{"norm": "rmsnorm", "tie_word_embeddings": true, "parallel_block": false, "init": "normal", "max_grad_norm": 1.0}
Below are experts of layer 6 (counted from 0) of a mixture-of-experts language model. Rows are named router (the router's row for the expert), down (a neuron's output weights, with its number) and show model dimensions 0-47. Each number is 200 + 40 x the weight over its row's rms, rounded and kept within 0 to 999.
After each expert's rows: a language model's description of what the expert responds to. This comes from a sample of Wikipedia text that the model never trained on.

# expert 59
router,196,175,181,256,231,213,182,156,323,168,166,191,240,204,194,182,159,170,217,220,238,174,186,236,250,279,140,182,230,113,184,145,160,184,176,216,181,206,276,174,143,172,168,171,253,190,209,240
down0,156,229,201,265,214,187,212,245,217,167,248,179,166,175,241,262,227,219,192,152,146,193,239,244,240,240,165,197,197,185,147,281,175,165,218,164,185,212,210,207,197,270,103,157,269,255,221,165
down1,164,251,200,217,238,210,178,166,172,240,221,217,231,189,158,234,203,158,204,274,157,238,225,176,190,228,156,213,232,172,249,159,230,183,123,222,240,214,186,148,114,173,197,161,220,282,251,187
Description: Place name endings

# expert 53
router,250,238,171,142,156,182,199,120,165,193,178,160,218,149,194,197,218,228,236,158,194,192,138,257,201,180,160,205,264,163,122,250,150,172,202,205,212,214,281,248,129,217,174,152,266,90,196,148
down0,267,153,147,245,235,153,201,202,233,88,174,207,181,253,289,218,160,198,182,269,182,137,188,233,135,188,261,191,180,135,246,154,230,184,133,129,214,220,184,145,232,176,234,172,211,189,162,255
down1,173,306,255,138,246,259,233,132,143,121,192,165,211,165,198,98,189,161,166,149,204,241,201,220,269,188,140,201,248,231,200,268,178,206,272,203,116,206,217,180,226,195,198,186,248,179,118,196
Description: Table numbers and month names

# expert 50
router,235,192,207,193,172,194,158,188,288,150,186,214,243,202,209,263,135,186,202,258,243,197,213,221,225,241,154,157,270,185,188,160,204,152,184,216,226,253,185,171,151,194,198,170,206,192,202,254
down0,238,214,157,222,172,241,234,195,204,279,211,239,251,227,247,225,243,211,179,206,207,208,162,219,205,225,175,146,148,203,267,141,211,170,217,232,123,266,242,229,261,182,231,220,232,261,238,211
down1,112,186,194,238,178,189,190,204,231,273,196,213,224,235,163,318,257,184,182,174,221,228,223,121,281,214,176,225,168,124,184,230,212,228,171,243,122,148,220,146,165,158,251,210,280,179,224,186
Description: Name endings before punctuation

# expert 15
router,236,252,146,172,152,273,192,196,156,239,218,176,219,139,203,206,183,229,182,223,120,220,138,170,189,206,214,237,146,118,118,199,141,218,183,204,238,199,289,188,287,222,172,177,281,174,197,105
down0,138,184,149,299,190,157,186,205,170,112,277,240,181,206,179,239,197,149,218,212,132,196,259,191,228,161,182,175,219,176,240,233,200,130,155,166,217,236,225,185,184,262,177,188,162,225,198,247
down1,169,155,216,230,196,190,234,205,184,139,130,181,189,178,158,233,171,259,240,236,193,189,179,214,261,212,241,237,224,265,215,230,185,188,255,148,155,148,152,297,136,223,249,179,179,235,211,251
Description: Taxon list dashes, articles

# expert 2
router,184,218,179,158,194,212,181,185,234,255,252,139,250,238,220,224,203,220,96,184,245,244,139,219,133,216,145,139,227,203,150,229,119,163,244,162,202,193,205,198,208,201,160,209,279,203,166,196
down0,105,181,163,188,185,164,204,194,221,183,205,197,219,203,173,234,150,226,155,220,162,245,163,231,195,291,154,176,155,181,175,240,219,223,181,263,200,188,266,216,165,216,164,166,172,161,219,187
down1,212,198,156,156,129,230,229,173,210,229,114,207,198,190,239,237,271,184,209,193,238,213,217,168,148,159,185,223,242,245,222,244,210,301,178,200,249,196,226,242,192,153,164,233,126,178,205,203
Description: Table and infobox cells

# expert 44
router,150,180,125,178,149,194,245,192,265,178,185,159,175,169,171,162,213,182,196,205,224,203,171,231,202,245,147,118,236,108,119,131,175,210,181,201,200,215,240,220,158,183,132,148,292,163,194,225
down0,202,231,177,231,253,181,193,156,146,178,176,163,213,183,165,218,207,189,137,200,156,217,213,230,156,232,214,190,209,189,219,253,175,47,151,174,195,192,205,164,164,202,169,184,255,210,175,205
down1,230,172,260,192,199,155,214,136,210,157,232,205,164,166,204,138,209,215,206,217,207,238,199,207,182,195,234,233,163,176,148,189,141,254,167,196,234,159,178,171,191,218,216,299,234,173,175,225
Description: Foreign name pieces

# expert 35
router,148,231,208,201,154,209,232,169,239,206,169,190,202,199,194,156,142,238,235,213,239,204,153,198,228,198,161,229,230,115,173,186,144,223,229,245,235,184,214,203,220,265,147,217,311,138,231,147
down0,246,234,271,196,203,155,244,185,181,194,200,168,176,137,194,186,239,233,215,152,161,184,190,153,196,228,227,203,228,260,273,263,187,200,237,180,147,235,148,165,185,203,221,205,236,226,215,156
down1,178,227,179,225,260,128,205,198,214,197,217,187,267,167,204,257,242,183,173,270,192,274,185,181,210,171,157,174,178,212,172,137,262,226,154,296,204,233,213,214,213,236,219,184,136,271,186,192
Description: Words after prepositions

# expert 55
router,246,185,174,168,233,182,159,202,265,248,133,155,214,157,183,250,174,201,197,182,205,221,162,232,152,204,169,178,178,139,143,290,157,154,205,265,232,237,283,200,244,252,150,116,282,149,167,204
down0,273,259,239,227,193,210,134,175,270,213,256,235,217,201,268,228,200,151,129,184,172,287,212,187,213,239,154,231,272,177,173,179,185,186,265,190,137,251,301,203,210,187,155,224,155,185,176,158
down1,193,264,239,222,190,222,178,160,175,255,129,190,148,225,189,171,161,224,276,189,214,191,209,256,184,150,195,191,232,142,180,217,164,226,209,182,204,210,215,191,112,208,238,172,213,198,231,116
Description: Proper name starts

# expert 36
router,175,342,157,191,152,216,176,158,238,196,173,191,266,190,233,179,178,225,181,185,238,209,153,161,167,219,189,201,189,206,147,192,159,192,200,219,268,188,241,255,239,243,216,167,246,172,190,199
down0,195,194,257,172,218,226,266,230,214,207,188,276,238,262,251,201,172,184,205,153,154,240,207,207,206,167,191,185,180,212,234,131,185,191,111,180,216,188,157,117,191,236,167,202,244,148,197,192
down1,157,203,211,218,175,196,245,224,189,184,237,141,156,169,160,223,271,213,263,217,302,202,276,211,149,123,240,233,216,214,215,195,193,153,315,208,194,240,215,172,208,187,174,249,106,226,194,239
Description: Articles and list dashes